python train.py --n_layer=10 --n_experts=48 --shared_expert_gate=true --lr_router=0.00021 --norm="rmsnorm" --norm_eps=1e-05 --batch_tokens=65536
Below are experts of layer 7 (counted from 0) of a mixture-of-experts language model. Rows are named router (the router's row for the expert), up (a neuron's input weights, with its number) and show model dimensions 128-159. Each number is 128 + 32 x the weight over its row's rms, rounded and kept within 0 to 255. Numbers have three digits each.
Before each expert's rows: a language model's description of what the expert responds to. This comes from a sample of Wikipedia text that the model never trained on.

# expert 32
It responds to: Tokens in sports results, medal tables and fight records, such as round, finals, scored, Silver, runners-up, and dashes starting record lines.
router:114072124152145164193155127125117123177130100141138134109074119123115167086115103132138107093123
up0:129119131129152094105077109159145193100114125159084140193141104082082098117116103126112150119105
up1:194093155128137087143101137140179139158130138078128140113141089142135133149099154112076128122164
up2:083136153160128094136183111090105146158157114184121123118125160097152100137160109166158135107120
up3:126170162093133125171163118058073160111127180161128158065153115163163036183115075069104149126137
up4:113115112177111145064172082193077058147174171123112147221148119076111081181067151132150095138107
up5:215101136114161113128090141156074147103146079068121166100142127122084069111136187134071136093121
up6:109102134156205160057156112190090143107119114147177134158101094122074101118064119068123127176133
up7:113173181164074124108155160219136097110127101118077158108153164151078118168126100107093105166139
up8:089092125146179111085139122113067151120081141115086115147154092129102138136124098149145139129133
up9:148128152131123174142055159106127137166121155126114073174192095146133130165133155161161127112131
up10:156174137130116078125148111108136110143181095111178164097106072196062133170138115172135153098101
up11:143090139128143139127093089114130150133175109156055178155100143102097107069063136172111156139176
up12:161092109092093149094150118120133158141100044074126142148144105171132155114085104065078149103168
up13:156164109133122116114149101124195102101099177120102108101133164136115105220128080164104117151073
up14:105197157132102142096028204169093092106142141083080132136179109119163169110102134140144110120206
up15:146107083191124145176148195137157091133138097121171098107133136090064148104147078139095151123138
up16:153112115154129182109160178128115116100140114166145102110150152145125116123139162158119114152078
up17:191083093126182052112156146156161142136156116171130111110120142150125124128167201139082131130121
up18:142180128084140095135116082181144142114127134199100062131163128133137102186077219121123179142098
up19:097118116130127092166194156119125175103118129129144091109132052122135118091162129116099159152203
up20:140083078170085112156119146156102143102167050124114173144112124151099131152162072098121086124095
up21:146130142140109097123159179111159141051207125110068180171131085149097139117181122133155102100123
up22:154119059148119050126157098111143188107149093135158174110086118124137092134091086085085175064171
up23:226120112148151139105127150192104166105094074065167095152118076106157148159091116144164161123095
up24:105118089109154136074094098112136137119144095155120095130104058079157150119120107118132071138130
up25:137064096120159153129131123161089139139097177049108128151137060093132152163162150156181172113103
up26:132141165152153056148137095120134123078143149189175117118169160156129125112086124083075192147125
up27:157072124089144139091106145113128132096101150130137175188126123193094172106152098056091110119134
up28:148129083173111111126154103148144135174145070061179117143100115155136104122104183121085172110153
up29:082135119209120108155112158157145092112142208159154135135151116139160082061172139133049168095115
up30:141161137122137105145164094119128131070154166116089218109113143125142172125129132214110117110117
up31:147090151115177175079141139104059104136117100176181146146151146165124157065140103089110119151128
up32:114116079146113154159108084150127134158107138159099118100105150109170089118093115162113094106080
up33:124101132081179114143136167112083075114120083134104162133104102145113150195068127100136089139165
up34:153130066188148130134184144116094106143095123152061065150100168099159087079187113112084138134145
up35:058132120156183130123086127143127081116149131122140124112136085090064101097155129126096173177081
up36:158168103108157080169168103093124169122119164041141137108151151153164121128180107202140149116150
up37:109161163106133094170071172085141109104105169059107093134130119130160145092100086121128172102108
up38:164172126155135164084163147094101079125095182149090140062097083121148119095094125086112116090167
up39:087169154154189175119087117091137116090153122092139154168115109169121141030160072168077140150094
up40:198157111039166108161159101138141134074145168129132184193173091112099161127165076122115144174131
up41:152143064163166134159075119177130189178129124102121178140111122142107145136124138114157088146187
up42:176085117133056089115107072123158120135128193125060147169165160224131167062107062162139118146094
up43:148135168125148175061082228161200103056131058159122089231178113107104146126115067095154161161129
up44:161112061118148128179093059105110167101090081136102160145165108161147142166131149146099101189154
up45:199161093107167187129093106165092111185144144146120144135107126071213148116135169166142192147153
up46:090104119145151108114111127133139107123201149137095094141174128158122077185140147146150120169206
up47:170142144116157125133127144162092081147210107158145173100136113075075151097083151129060155144166
up48:117089139115160081107126085188133134129119135165103127106108076170168129153110141148087036097128
up49:116153138138202137100125135225128132140173138056113128127104143186163095124114144152115166132157
up50:140167065157094103125155156096135172094133095095130173154089125051243159116093218090149175108117
up51:136131115144152097110054114091122112164120178151134118206154117114146091184114113137126090101107
up52:130159166136090048127128115122097128138159142124149112113075117113137044125127129056122099100182
up53:111198172141134120107050117150182111131107106097129075142121117202043150108095133106120149154173
up54:125107120094152100133135082161170146096139104115093167111119164178142168146079126150093150091165
up55:151154082162113090151080114125135152084137108144142116117121158081112149088093094105130087115149
up56:138138101167154145118095155195132168126139140109082093223115078108130124075083135093174114177081
up57:119133141158086091103163193179117166073156127092115101203119115103127124079166178130157130155121
up58:112161148177198177117182116139186188125170175103102165082088112143137135189137130097098176119130
up59:126145125114096159122083130159124124049114131091191083131118152117190144149096117159137193156106
up60:132208099123136036111157119105129137144113159158124102143088124146092093145142082158158151110121
up61:140097097214170136101161114172163137168156104128138158207112166142118149154044142126145106094160
up62:160131070140138143151129161090171101127169092142115166149171063140176109083109143125091171063114
up63:116120084190097088134131121158119144125149141069139096111090140082183135179112149168154144121083
up64:094142144141142088117111117147185131075132171130061132101108172116159075150124147160142096109104
up65:087124137124169107148119123114094162174151107095144077156139147106166111094130148132067179124238
up66:123157112134138148088170171176137097120175156118113099185168074083079134094132115172132189114075
up67:124129082098170075136105137154081088141133117152170123113175119135150141194140173165148111058167
up68:116135154051151135148068094096165112102146143092086101164098096112114147092122139112049131134148
up69:132158115073145100072169120148144204122096157131130191133137174160132055095115117127119089123170
up70:186090159161141096091084085183138186090177178113129196189123134120107142144084132198158161132117
up71:130176169156071116096164174139125155088112167129126154138124093184123061150101169115100107086132
up72:108113074149120165124128163130111124120168124180158150075164138167124151143111102111076112129163
up73:110139141117181166148092120175219092138188106129116169171126126182133141169104115118095174139104
up74:151130162121157147126112131115113125153113105125132132082092073130138151123151071085130144120112
up75:140132093145193149133031113136174125149144117151061120117132103165144067144128141108135083130162
up76:126113075175109095115116198056146115120141192102096158111065121196104139072110147157143079147088
up77:183113127098112144184152156151068172135110131099146137163110045108138118153121177110154132102163
up78:178107112126165122119130131137130176088146133150128109132130160083101148117072102142102096143127
up79:121140093138152074093146169125123154118137135175113130119139125150136097144144094125099163082109
up80:102086171164125130146119143153171141113118097156134169174117133137135141126144094117134116084157
up81:161086108107100102142132143176141150074144103092107102123114123077164132185125083043164148102155
up82:136185109121160124095080114110182144098151120120131102121159114195133097161066094110114089105103
up83:113078136195096095147148110027116096152185144061120139148129130139068099129142159105043115151206
up84:179206085114102146069110157167178158106151160087090166127162106108118125067108148098174146118114
up85:106102116158158118138180079188156209085153152150155123167125186124163144156116125123154140087108
up86:120117155136121137166121148098122154110128070109092096083133139165136163054118085132094152172159
up87:194168114180096110151117123085138197113102140111156085096127144114171066140099135101102123096150
up88:122161103140126141107072126097150142126103208178080120109163116168135093121140173151111082155106
up89:144114075135124108080138144162088070152129140127135084123153111104081187165076062164119095165126
up90:188174174146156136121087131131137083137139099084137120143158094092161088108164061112182167171143
up91:082064147103100101173099115102091181083087077126111164112132095167150122086140081105148163132202
up92:160121068121123111137153145123069186097132131163050091123141079080137070128106197136101187161122
up93:146120173098175114142106081083129128115126108075140094089110127120154158143142134191080186126122
up94:112089097185172176160183102124165079094134149158125114164111113126157139143153116064071112118156
up95:133132136131099139143127128191151113106155122038178134191165062158115134155154159151173104098127
up96:152124108143121163096196156145107115120100106116133114163128162163121133113076100072124142059162
up97:138145124155122052040140145181107159126155161129150071136171108151116170181116165126110131124142
up98:136095149154124147112069138076123141155108137067077138121127166126106096080113184185076109128123
up99:124100151181166146119074138105137184122130129125073132094146103143109078147138108081102115114148
up100:127137164058079129140150177192119133151188149160137130111120186107129150110173090097133133142107
up101:091099168161089170093080174125096119121136126143087181092175092173100144119102107083124103179092
up102:133060122098134112134145112132170178084095174131107110113121074145116069104150119151095102131116
up103:197094065160078135099186132118103091095169139138108194129118066171087161115125138178086144143085
up104:212159082173174185086104106147127190100121098121154159117064104107137085157131121154081070140166
up105:127123140085117055114108185118090135141152106072182162108151134144147128104158027050154156147151
up106:146182107094163182117125091128153108076105092093101160092131117081086162128156108161120140165107
up107:114097129168072137068127125193127150160166160160151151135103181129136120108063155159135132192135
up108:160164125172081070141102094183157123127185100170103160099135142124145087099095110101108101073140
up109:132103148132157148160169122139125134116073090131132097146126114079111129093146152098069106075112
up110:130138096117118081116164066155182152160161088091102118183107132160165077100084118179153127123148
up111:142148159184090073147075141121144147119142191147160168144178114109081115191138151158138143111141
up112:121096190155142157150114165176110096127183093154147126092112152151197135143170124190090128121158
up113:090160147070156108106137071169152172109101108176140187116125174215154125113100125104071109125125
up114:125072106105168109117189116057136143107166136128093124171192138121124110112180123138097144149158
up115:071148048189153101175105116123113141133106105162107151134114076125155134110129164056089124083138
up116:125158028112218153148133145179129083107135109174116084085086155156121161151108142177128129136097
up117:105143099167158139139086126109154211123133172116097116166164119121135077152125138097135103070125
up118:131108136130159110108095180112139046151150104139146138139102086117163134123160103090123137171116
up119:152134137088120122115133146095101196132171087080111103133117124211165137070121088103124100135147
up120:183170166148086176126106087175121086183085172118158189114100120132155100184082115120085092103175
up121:137116119100180147141128125154036108089146104137111132090133139121111184117100099180112149149148
up122:154066116122111066118113146131140148123098103100138142135097119100121124119142097147164077113108
up123:193061103147114113133136109104108132139102155069112194169065129121081075097133175064094103089135
up124:179145135123145161136076063161121191162159129139106073120112141157081130102081167134141154102098
up125:182153129153107106107033205171086115162134185085182160156108096180073102137137160101167126124123
up126:152080140149051141107090176164145108109189163148123120146054136092183124098087180143106152059129
up127:100127122168161081107121089125171089156190159102112089124150147119148114183092100156107138107160
up128:156144127148138160104092128120113160109093105145109105160181096128204124063165144168063167136158
up129:160147077123073131173134138192146165124154130110092109097095115146201135183111122075164083097102
up130:123153121118178143147110187131148134151171128110178163082123125136158128150094070117121156083101
up131:151124077130152112122169125104092193127104234082117152129158076133120144128170167096102148106073
up132:133111156157124175110152125115138205118131155179103160145180108060194119160106110141150161148106
up133:118094164151219133100077132096106121121175171126144065085103121193141090120114101117075122053118
up134:166056097182152169150132115171089142162147088139135200158114131149103164155121130130141115145124
up135:097124141121109125145104168146074166100215150115110111127117133075086102155144136177129152147110
up136:122103153139173117120084138100097092129098152126141159142111120103087153149116114138119166152187
up137:117148131159115192070171114112094111127090168128076150102119070078114079062136145136150119146185
up138:120117151073174179167134155152093106116149094138124135157092167155088157163156116173140205119123
up139:153071087175086175123151119184160145142106150120113100156089093139092109121141157162140160156065
up140:133171089113142142147116089079143092112094102124120102159104196163134183142166111125129110108148
up141:069175183180097111118162149143154132157125170135172191136112104090079113134121065117124143124092
up142:172134099060142143179128118050110096019096151117136136089106132155100186129146143173162139148106
up143:116162143183101083161147152163054155161091145134064168181176145147144076111081168133165200131109
up144:142122147093117119121162079146134157147167069078113154105125129116111138202104111148159109046140
up145:132128088078162181112100130100109166123150061117197109132149198176073193168089142134109176135141
up146:182104132153118128089074144173127142056137127155094089098080176131101151116080160161187117142099
up147:152162111126156143141069110083133076162100160091097074135161117113110096218121175158092082093126
up148:168137137111123109076107167159150199087178112068057142137186103142098155135123127153156141123091
up149:139166077145139170108115143120093142051118151102142141130092144110107157183181109165185125160157
up150:128113081099111093161042114108113104146123103170100182157147120077149173099118106129065119150134
up151:140158055187084102132090088130185089105178094144146201164115127067171142117109154090127141095102
up152:124073131130207126129155104129099138114141109083171161125140169143172141154152132154130109161203
up153:145087123175091078164127077123073104097139204065192113163176119181165130092137208149057115085136
up154:135089180138117158101058123149074119089122113126115136162130122102150166144201102211143081099137
up155:149146190141135151130127125165157114140105086127138185142140125138099106080131095198135096150097
up156:109163152078116186159090142077117115108151091114162120084124141135120187180148085137077189155172
up157:175103158099148172158081105051080157144204154123143112084124095140166083108060103142118090088101
up158:104133057104091171084121118158093092083161171170074102158168085098112134126054160106101150087114
up159:115126092083141150138132220155144128131153137065148182151117097085084176074113105086123111144179
up160:174102108105137152125160169178154163131142095135147171108094136169083101160142088127131076104126
up161:093168190085203154098104153222079126125121145195085135136099130123131097097154123146117155151191
up162:063114096127111086106134188136104142154115137087040163132132067143193157103063105074155128163146
up163:092133156122153098099113119144176107153112199121164138163077117107146126130142161084127108175129
up164:113188117111102113131117181160107072077107141115167150084091107077153125077124065125093097139163
up165:104159153171163121131098075181115130126117175093171162097112076114106158111149163106138086074144
up166:098052088193142198143147188140154104127113161142146147180099119141164118101104198159170168115132
up167:115093133132132134154159183111109106088168154184131139147129133158094101113086162127149089125071
up168:128176140158148172098090126067119144121158136124127141141161136147157089137085139164086135134165
up169:133175098162170170163174127169076110161196086132127159104144113146108132075122122207101218153085
up170:191146101115098103141095102194186067127144125108099186149139094183122115126118190122112115091152
up171:155130095172151026129080119131135099121118123144107141164122154167147096148087125117106095045112
up172:178050103114111128129139154225147151112133082117106225110123129143078169109066074136140132159142
up173:121157122109121180183169156114117096062084087084118127135176078198077177134137118133139142129130
up174:101113124104113114096149112153144092106199086143165142128151168112108156103130116107128141151106
up175:107114101126187141099150161149172166086211111085128172132084161096115140159129106099149190136066
up176:157124118160118085085147129111090104147139084147167141171180072126148159139134111124116127115154
up177:093154146041147052171185170128093100121141158123131135113118139098095153132187125170088141075113
up178:118110169168106124155132134186164152129150113106120169148117115141108152173083147146147168216101
up179:120146086115132125127078170121157176174140111165110105187076133091130192100115137178163131103075
up180:075105157122076061105097168124112153159172172128158094140092145168138131059096141154148133120130
up181:195163111111036090139186167087189071130188091209137150131084065154077169127111097141172128096069
up182:149074173178157136154123058142111108156194131134121115070143153133111118109097084139118152070079
up183:146114122178140193129077150166138169165130111142173138123090174128124069106112138113069115104200
up184:154117120078149087147067114134167179127067146059129124149109073153129140140145098105165107045149
up185:137159102090123084113137098078121113155136161143129125124101098140064124092112082143098114140146
up186:114102172147121130129039153127099100147083083162148154137135086144163155166134159147051156111086
up187:132097142070151135136087135117125141090178129087105116120103151219100118107170108099114131074139
up188:095097113090140097117156123144113157126128104110105133192174117092187179140076161126127176080144
up189:149095067078132091114125147147141109118121124081109154112100109128102183103167107125167103121086
up190:156110116147122128121064140117128102134071077160160173097084091112160139133173113145097184125199
up191:138138102058140089120117164053113092112102195091099136135117091051117092146135196137161145141200
up192:102121114099133166160131073133102136084112175122148131103154107205114145108101127047063168153128
up193:092119107173185089145120136157197134178161153084115173171172170169018121182072097162165071163124
up194:083174141102107083138147157146175123150166132047134108156098190113092132193106083081095093105108
up195:224134140160084184146090159184143130109170163176103173128100124148102116105117132187103114137098
up196:116185171122093133143140162138127106150171110151145187160107164165130083143110129124135179086139
up197:149132150146092158113071130166122118161129152091161147168191153106116137121106129170161121131171
up198:135118099146156138137111152125096121150106155078098117061095118186129031136161098159120115125153
up199:178081124156153132152126128135156129170156111124072123118091088120095095107101199106126130133121
up200:152061174060076144112120125207090113140206073171112143136085113091127170160074082119111097189142
up201:153156145127157154095131169052155108123131138130077113154122108120183143080095118136119133180180
up202:085122094111133108166120108149162190090151156066102123108120114118168114062084147097186150109156
up203:122121107104084124119125128095114217131079181125109096140166104081120125107199121091108124083190
up204:141084112085157121160168107113099103103121099150070122176086154146148128146065127175169126119177
up205:121108058110118119085074155045097179138135126114161112194112083114114057091128138102103086120137
up206:205185099092089096150122142105171183135094123134154105177081158142100122087118104117150108070145
up207:109105169131123148091146130115137076090137123155154126077120155095036084114136125162154168169070
up208:118148140126028108123160167142051146105107175068086074107113094142134125141123149090088097123134
up209:171169103136165142128133114165153141096133083103138121165028107137131032129099092096169058127191
up210:131082146117107131129154132101146095104102116189132183210093114153114124100137140068083120124119
up211:080133160081119107109071181159128144130125115115104074126113149092114143180134119144149130167145
up212:140121130136230129137069166092078106117119118137138065167121126147177150145093160194109115122110
up213:141204177175176125176156113093125125131156176156116123122108132174136134171131116134074115098143
up214:068122190091154148106061125178105125130070114094142120105131134097156110128058068140080130143180
up215:159153068119119103103156069148129128130163105129163129142172133173138077072109109058140115154131
up216:118138131157112147128107142120117144136099126113188097069121087097154178111130153070111129113100
up217:148130146127176173143119152123062184094148162126087140133122111119126101161141166169130073111141
up218:118136075130173149138089172125125162095133157063103133125100128097156164119133087140057149151180
up219:094154166091154143101138144129151104115165125113083147139174144152103054133095169186114138117142
up220:144071145062152113154114146161086118137131174076150121142136186148101083190169201122126119117187
up221:190121106134108143132123119145112141093104133163154104148154135156140167190100126086088127106160
up222:113103153111113064116125107095133159129141127072152108086199108134164079147118141128096127072125
up223:116093127128135155118086169189103145139149120152152097076096149157083063155133146090121096124104